Weights of a small mixture-of-experts language model, trained from scratch on English Wikipedia: 1 pick a token.
Below are experts of layer 5 (counted from 0) of a mixture-of-experts language model. Rows are named router (the router's row for the expert) and show model dimensions 240-319. Each number is 200 + 30 x the weight over its row's rms, rounded and kept within 0 to 999.
After each expert's rows: a language model's description of what the expert responds to. This comes from a sample of Wikipedia text that the model never trained on.

# expert 30
router,227,169,196,195,208,131,177,202,244,186,179,305,231,199,186,232,141,191,193,245,185,216,174,223,172,234,199,235,231,207,196,147,168,148,237,200,195,192,120,195,239,196,177,197,163,203,211,212,154,232,226,139,144,218,170,152,158,223,224,231,196,165,158,218,193,189,175,203,175,153,208,239,171,237,154,187,273,191,184,178
Description: First pieces of longer words split by the tokenizer, Latin prefixes like dis, ob, rem and pieces of foreign names like Kh, Bh, Chi.

# expert 15
router,258,196,163,225,147,236,131,227,255,215,184,191,188,211,251,234,188,200,264,191,160,251,229,208,209,177,260,216,203,190,157,197,167,190,200,180,188,197,194,186,258,142,178,201,168,180,259,229,169,200,220,209,181,245,236,216,157,193,219,193,173,209,133,207,248,200,187,129,245,164,210,215,177,238,182,185,205,212,169,185
Description: Capital letters inside abbreviations or codes (U.S., AZE, CST) and sports words like FC, League, team, Cup, club.

# expert 13
router,218,155,230,163,222,209,186,194,221,231,238,249,201,190,236,227,153,205,197,209,206,163,214,231,205,195,242,212,167,240,176,185,155,195,156,230,184,198,159,233,227,197,168,198,218,190,206,212,175,271,200,197,178,220,233,190,190,250,233,173,204,205,171,220,167,201,239,153,231,158,279,249,179,214,206,181,220,166,179,198
Description: Final pieces of proper names, mostly towns, clubs and people, e.g. Buxt-on, Card-iff, Adela-ide, Pas-ay, Sebast-ian.

# expert 0
router,221,143,161,230,166,182,161,203,174,168,178,206,204,156,244,187,218,235,209,259,194,185,203,215,139,237,205,231,200,234,151,211,191,135,241,178,120,288,202,187,187,152,227,247,176,112,183,181,177,151,239,199,162,169,231,206,204,213,182,218,163,164,198,195,157,189,208,192,219,146,204,229,246,161,198,230,209,205,169,221
Description: Subject pronouns and clause-opening words like he, it, that, which, as, who, because, starting new clauses in narrative prose.

# expert 20
router,242,202,211,159,232,194,182,174,299,134,175,191,241,179,211,196,124,206,225,170,224,196,264,175,161,228,197,227,240,190,181,201,170,184,207,213,215,221,197,187,236,179,154,215,223,169,242,176,167,193,192,154,177,213,209,208,190,221,237,178,187,222,165,221,194,198,201,160,155,171,231,219,199,180,211,209,251,156,154,253
Description: Equals signs and words in wiki section headings such as == Plot ==, Early life, See also, Biography, History.

# expert 12
router,205,199,153,161,232,171,172,214,220,211,152,239,192,177,181,213,122,193,233,200,149,224,235,208,201,188,216,209,235,184,182,222,136,181,207,176,232,203,181,167,171,152,178,220,162,151,188,206,195,182,219,187,215,249,230,239,234,228,214,184,206,213,153,165,232,221,238,125,222,188,227,302,173,225,222,207,220,214,173,166
Description: Column headings and labels in wiki tables for sports, elections and results, such as Votes, %, Candidate, Opponent, RPG, Result.

# expert 26
router,228,159,168,192,160,197,190,184,263,185,213,204,182,145,245,273,210,250,213,246,163,233,189,213,172,224,223,241,186,195,180,202,169,222,225,214,225,203,208,266,274,117,187,252,169,218,196,191,194,229,174,190,163,205,198,189,213,235,217,230,225,184,160,177,152,214,243,198,236,171,276,218,180,184,156,168,255,195,190,184
Description: Prepositions and event verbs in biographies and sports narration, such as went on, held on, at, during, began, started, signed.

# expert 7
router,234,152,201,169,193,142,188,194,240,135,199,211,244,130,203,238,194,190,262,278,184,233,179,220,176,207,223,227,199,209,178,190,185,207,173,181,145,231,166,178,224,154,176,216,210,200,238,161,171,209,210,192,205,170,205,191,182,190,280,177,172,151,199,191,191,224,188,192,148,175,213,221,204,176,180,197,178,178,203,226
Description: Words like the, its, his, their, mostly right after a preposition such as of, in or to, as in "part of the".

# expert 9
router,225,184,141,165,138,212,160,214,200,233,189,232,212,136,215,215,118,182,185,197,151,209,170,200,184,245,223,189,235,205,169,226,201,217,188,178,178,235,194,200,189,160,173,219,180,191,257,233,160,260,219,220,161,215,198,200,219,223,203,152,231,140,181,186,218,170,209,143,152,185,209,223,178,245,185,220,199,209,189,209
Description: Newline tokens ending an infobox field, list item or table row, e.g. after UTC-5 (CDT), Prize (2003), a table row's final pipe.

# expert 11
router,255,204,184,196,170,199,209,201,243,153,188,288,242,159,218,259,150,249,160,248,184,170,160,211,148,202,222,195,212,226,156,197,186,167,227,207,171,221,232,221,180,170,222,207,192,164,227,240,161,182,221,157,168,246,208,217,176,237,230,195,183,218,125,224,238,212,171,180,207,175,212,274,201,221,158,206,292,182,214,167
Description: Word-start pieces such as ci, gu, cons, int, conf and C, often inside Romanian names like Crăciun or Mugurel.

# expert 14
router,209,193,247,217,216,170,184,169,202,193,155,254,176,174,229,251,212,212,199,216,179,230,228,160,221,245,216,209,169,161,233,182,190,182,205,179,165,236,151,170,220,150,196,248,201,165,208,197,171,208,180,188,161,191,170,184,155,215,228,195,201,201,183,246,225,187,231,216,152,150,188,203,197,225,179,181,194,169,200,200
Description: Quantifiers, adverbs and adjectives after is, as or a, such as most in one of the most, many, well known, -ly endings.

# expert 24
router,218,159,182,187,135,173,157,193,215,235,120,234,197,145,246,233,151,257,278,176,201,189,183,213,208,214,242,252,170,195,197,156,145,151,201,176,212,182,214,203,239,203,161,209,190,200,209,217,213,198,228,154,197,240,200,180,199,210,265,212,168,194,198,271,144,180,191,165,228,237,199,181,213,217,211,244,209,208,195,139
Description: Word starts and common nouns after the, often directions or building parts, like north, back, co(at), door(way), land, village.

# expert 38
router,197,180,204,158,164,206,211,249,241,156,125,213,179,210,221,234,148,172,241,201,179,211,176,219,188,188,212,237,176,224,175,179,153,178,220,149,208,216,180,190,260,196,132,239,161,189,251,189,149,186,211,190,214,185,216,211,183,241,227,203,207,209,179,190,215,208,238,164,211,181,218,239,170,211,167,181,248,194,147,194
Description: Words and word pieces in names of films, TV networks, shows and awards, such as Best, BBC, Lifetime, Daytime Emmy, Comic Book Guy.

# expert 19
router,201,210,207,169,156,190,184,198,185,195,131,180,234,130,241,215,140,236,217,234,169,240,199,255,182,233,264,230,174,167,195,197,158,211,215,210,212,209,138,243,229,126,133,236,221,169,166,143,182,202,212,205,170,205,247,212,236,223,202,188,224,159,191,176,177,199,169,163,158,213,267,225,189,165,154,173,220,238,171,213
Description: Prepositions after a noun, mostly in, of, by, from, into, as in "a moth in the family" or "signature of".

# expert 31
router,242,201,193,197,225,194,171,177,245,209,179,246,207,208,238,284,161,236,184,163,150,203,236,230,168,217,225,184,186,244,192,214,223,184,242,224,186,155,197,180,236,198,156,197,220,209,188,157,195,196,184,156,240,167,184,143,219,234,234,191,202,211,148,207,238,127,240,183,141,224,217,274,158,193,198,187,216,152,169,198
Description: Middle pieces of common words, especially st, ct, art, str, as in obstacle, bombardments, objectives; also word starts public, real, part.

# expert 3
router,171,185,173,192,168,210,169,185,168,213,207,246,259,182,204,198,202,247,193,259,235,198,196,199,223,223,237,228,219,192,202,228,149,154,245,214,148,245,118,208,183,155,131,215,171,160,218,151,247,152,260,177,175,170,228,215,207,202,184,197,153,168,200,228,225,175,193,208,210,147,231,223,189,184,216,236,182,202,167,181
Description: Conjunctions and linking words joining list items or clauses, mostly and, also or, but, with, including, and ampersands.

# expert 36
router,192,199,173,184,148,235,169,251,222,202,160,206,185,186,199,186,202,183,213,202,194,171,206,212,180,225,235,214,195,150,159,223,197,170,256,170,190,225,147,150,197,211,155,232,189,154,225,224,202,173,211,195,221,257,236,194,240,186,254,194,182,206,193,228,141,135,166,158,173,191,191,227,215,195,211,213,231,228,129,204
Description: Closing quotes and brackets, LaTeX and dollar symbols, and nouns like name, term, song, story in etymology passages.

# expert 17
router,228,186,239,227,189,223,152,174,263,164,156,225,222,147,194,245,174,212,185,234,197,206,193,191,170,252,277,184,207,161,187,222,164,162,230,190,161,251,164,208,198,206,151,202,212,150,248,199,219,173,195,138,168,233,188,183,162,219,177,215,179,189,185,227,191,216,205,131,177,147,238,206,204,185,189,186,231,164,148,149
Description: Plural endings on nouns, mainly -s, also -es, -ers, -ies, -ions, and whole plurals like games, systems, troops, rights.

# expert 33
router,261,180,218,217,157,152,166,215,168,131,206,216,239,182,153,169,185,154,206,239,186,202,172,229,200,201,227,201,212,166,199,172,207,184,252,225,125,207,152,211,180,219,181,247,182,177,203,217,196,164,244,142,191,197,240,193,162,228,232,178,232,164,176,227,199,179,193,149,193,199,187,205,163,198,173,177,229,180,154,229
Description: Dash tokens starting infobox or list lines, e.g. - Added to NRHP, - Area code, plus en dashes in scores like 3–0.

# expert 25
router,221,202,120,233,225,240,147,205,169,194,183,185,168,160,193,216,111,187,192,213,184,171,219,228,194,205,215,204,257,175,220,175,153,214,189,216,225,222,191,196,222,151,188,238,212,135,209,233,142,160,183,184,194,184,199,225,199,214,191,214,257,209,152,273,241,136,205,135,179,174,235,231,219,212,236,185,222,205,133,181
Description: Field and section labels in infoboxes, e.g. Identifiers, Genus, Succeeded by, Conservation status, release date, plus copula is/was in definitions.

# expert 21
router,212,162,201,166,152,191,163,184,230,177,181,254,231,231,244,264,166,208,215,149,205,199,205,219,113,245,224,200,192,204,146,147,181,180,230,221,190,230,205,186,206,133,167,241,184,158,147,172,213,206,214,184,186,173,228,136,160,234,190,174,208,176,192,176,199,196,212,201,202,203,203,248,176,250,210,186,257,224,155,248
Description: Opening two-letter syllable pieces of words and names, lowercase or capitalized, e.g. mo in mobilizes, fa in unfavorable, Ad in Adverse, Ne.

# expert 37
router,239,191,211,204,174,179,172,188,261,188,162,230,171,189,170,240,196,206,169,238,190,226,234,170,196,262,213,213,172,244,187,170,240,166,243,169,185,250,170,171,188,217,175,216,190,164,238,200,176,220,180,145,159,226,197,208,226,197,236,218,192,153,187,238,188,191,271,164,205,146,207,225,213,198,236,227,253,213,171,156
Description: Verbs after a subject, especially have, has, had before been, also would, made, use, will, e.g. has been, would not.

# expert 34
router,210,184,181,225,223,224,220,231,198,188,196,241,191,163,250,196,237,243,215,153,246,261,238,223,231,186,190,213,172,181,224,194,174,214,161,210,228,209,176,240,183,126,154,184,204,184,209,209,170,228,198,195,229,186,192,166,193,212,204,208,189,222,163,235,165,153,203,163,255,188,266,151,174,197,201,187,195,224,201,164
Description: Word-final d or ed endings and color words in sports reports, such as deflected, red card, naked choke, the, 2–0 win.

# expert 29
router,216,175,236,169,174,174,174,221,172,187,174,232,229,212,200,224,167,207,190,236,165,178,197,183,178,205,206,244,257,224,227,195,190,188,177,172,183,200,201,149,224,158,149,215,138,167,238,187,160,208,200,166,173,244,252,260,207,268,240,169,183,240,152,194,220,196,188,133,214,136,204,227,186,188,148,195,216,218,175,166
Description: Pipe that opens a new wiki table row, often in election or results tables, plus party names like Republican, Conservative, Democratic.

# expert 35
router,200,195,118,248,171,225,172,211,181,172,182,176,275,169,242,258,174,172,236,201,225,164,184,207,160,213,220,200,252,200,157,168,198,160,255,218,151,186,169,220,212,207,200,234,160,144,238,209,142,186,235,180,188,165,233,186,208,236,175,163,247,231,171,200,209,143,194,196,189,202,212,215,225,217,179,173,213,188,159,201
Description: Colons after infobox field names (Kingdom:, Census division:) and pipe separators in tables, plus named, called, titled.

# expert 5
router,206,172,184,144,201,209,158,198,220,176,201,230,224,145,219,202,189,195,189,203,257,208,192,176,213,229,220,224,199,222,204,189,186,185,197,181,160,200,175,242,258,189,184,242,174,184,241,138,213,218,183,177,165,215,226,152,214,254,189,155,219,189,125,184,213,183,218,131,182,206,216,197,197,196,168,170,235,198,191,197
Description: Column-separator pipes in wiki tables, typically right after a person's or team's name cell, e.g. Tate Fogleman |, Jerry Lees |.

# expert 2
router,235,158,245,154,178,172,231,196,231,217,198,279,219,188,224,192,142,184,229,213,162,193,222,210,170,202,261,197,171,177,139,204,168,164,222,211,167,253,161,219,173,237,206,204,205,188,231,200,183,167,222,161,207,212,187,240,189,214,232,183,229,190,157,201,153,209,195,193,225,180,193,243,153,215,193,170,254,208,193,193
Description: Hyphens joining compound names and words, plus possessive or contraction apostrophes, as in Rice-Eccles Stadium, semi-finals, Rome's, didn't.

# expert 8
router,231,187,206,182,151,210,182,167,166,187,193,214,239,161,252,216,175,149,200,203,216,203,226,240,174,192,246,193,187,219,147,172,159,166,195,227,177,261,157,191,225,154,184,227,154,162,200,230,209,207,202,186,161,238,270,158,231,246,183,189,218,171,177,238,182,169,182,227,153,182,190,238,167,235,175,170,211,187,193,207
Description: Commas ending a phrase before and, which, but, who, plus semicolons and dashes, e.g. after season, University of Oslo.

# expert 23
router,202,201,201,199,193,220,199,200,246,233,151,242,214,217,206,238,102,244,193,200,213,182,200,204,170,200,231,245,196,167,194,214,181,169,242,174,212,230,195,180,202,162,167,198,238,174,182,177,211,183,207,214,179,223,210,215,171,220,214,179,196,154,188,218,205,203,211,217,159,197,231,193,175,221,202,141,258,196,158,223
Description: Word-internal pieces of technical biology and chemistry terms, such as gen in angiogenesis, yp in crypt, ogen in morphogenesis.

# expert 22
router,195,200,203,172,210,245,148,179,245,164,161,213,222,141,250,181,212,130,209,226,209,212,242,193,170,225,186,249,246,204,227,189,176,175,218,188,163,204,170,178,200,179,195,215,142,164,187,176,224,180,177,161,165,237,219,187,190,185,234,217,213,151,176,186,221,174,222,197,197,168,200,254,191,190,178,189,195,167,150,184
Description: Short words and pieces in song or work titles and foreign names, such as Be, Me, You, and Romance particles de, la, le, do.

# expert 28
router,268,175,206,214,158,173,170,198,247,160,148,188,191,157,194,244,176,191,191,222,205,205,202,206,166,194,185,220,210,190,180,185,203,169,211,184,138,239,178,237,255,143,146,175,247,205,262,225,195,198,179,197,207,201,231,186,149,248,269,186,160,247,203,218,209,183,219,158,156,194,253,216,177,198,175,145,189,208,168,180
Description: Month names in dates, sentence-opening In, and time words like year, month, anniversary, mid-September, after dark.

# expert 4
router,246,185,175,183,216,183,184,197,181,171,204,284,239,188,256,248,193,163,194,223,219,234,226,206,192,250,179,223,180,248,175,199,184,164,200,197,195,220,190,235,160,169,129,217,193,215,186,227,173,216,202,181,224,206,201,221,172,245,202,150,188,170,189,208,177,172,203,158,156,149,235,216,213,232,187,193,261,211,177,203
Description: Middle syllables inside non-English personal and place names, often with accents, such as Fre-ita-s, Jes-si-ca, Keng-ä-t, Erz-uru-m.

# expert 10
router,212,227,160,172,144,210,176,206,212,168,163,226,192,214,234,190,149,161,248,179,181,220,176,213,182,217,231,203,198,210,131,186,168,188,167,215,213,209,182,215,194,227,171,217,227,213,224,190,178,215,241,175,197,227,218,157,157,217,241,194,226,202,185,194,167,218,185,164,153,181,233,202,210,194,175,193,228,165,207,233
Description: Opening parentheses right after a name or term, introducing native script, dates or aliases, as in Arima Line (有, Marcos (1965–1986); also name pieces like Ken, San.

# expert 39
router,265,177,188,195,180,222,214,203,238,203,193,240,189,200,187,182,125,186,227,223,160,156,222,217,167,201,206,208,198,199,234,209,170,214,224,231,158,213,165,165,176,183,196,185,176,167,226,237,164,175,227,232,206,230,197,165,220,189,231,196,216,192,163,191,180,208,219,173,146,158,219,228,192,218,201,198,220,160,167,210
Description: Paragraph breaks after sentences or = headings =, and opening quotation marks or brackets starting quoted text.

# expert 1
router,191,168,239,197,163,189,191,161,252,167,176,203,188,210,219,272,207,241,224,194,186,220,205,180,222,165,279,213,193,230,232,143,202,164,240,188,222,198,201,211,193,175,167,216,163,203,220,174,206,210,144,190,187,221,204,166,214,226,189,195,210,182,181,206,137,189,191,193,222,216,221,236,216,187,174,217,269,193,147,155
Description: Word-final suffix pieces, mostly -ing, also -tic, -eg, -ed, ending split verbs and adjectives, e.g. shift-ing, rel-eg-ated, seat-ing.

# expert 27
router,241,165,196,233,200,159,167,229,213,163,190,258,227,178,228,224,188,200,207,185,242,239,185,182,200,205,264,188,194,209,199,183,202,181,207,247,166,187,177,180,258,203,216,200,166,199,215,216,161,207,211,226,205,241,184,209,228,193,234,260,181,218,131,165,207,205,202,198,249,212,211,190,186,220,164,206,233,179,183,144
Description: Consonant-cluster pieces such as ff, tt, ck, gh, ld inside proper names and place names, as in Halton, Swinney, Sheriffe.

# expert 6
router,248,171,225,164,182,171,177,176,248,199,171,234,243,172,234,269,199,220,222,173,150,250,180,182,117,214,200,215,221,187,225,153,189,194,217,143,145,232,188,234,205,166,191,237,157,177,219,222,198,226,229,213,202,270,171,212,158,223,229,191,207,200,148,197,200,165,150,150,200,169,212,241,230,230,141,178,206,233,206,178
Description: Digit pieces inside numbers in measurements, tables and statistics, such as 2,000 m (6,600 ft) and 1,435 mm, also million and Central.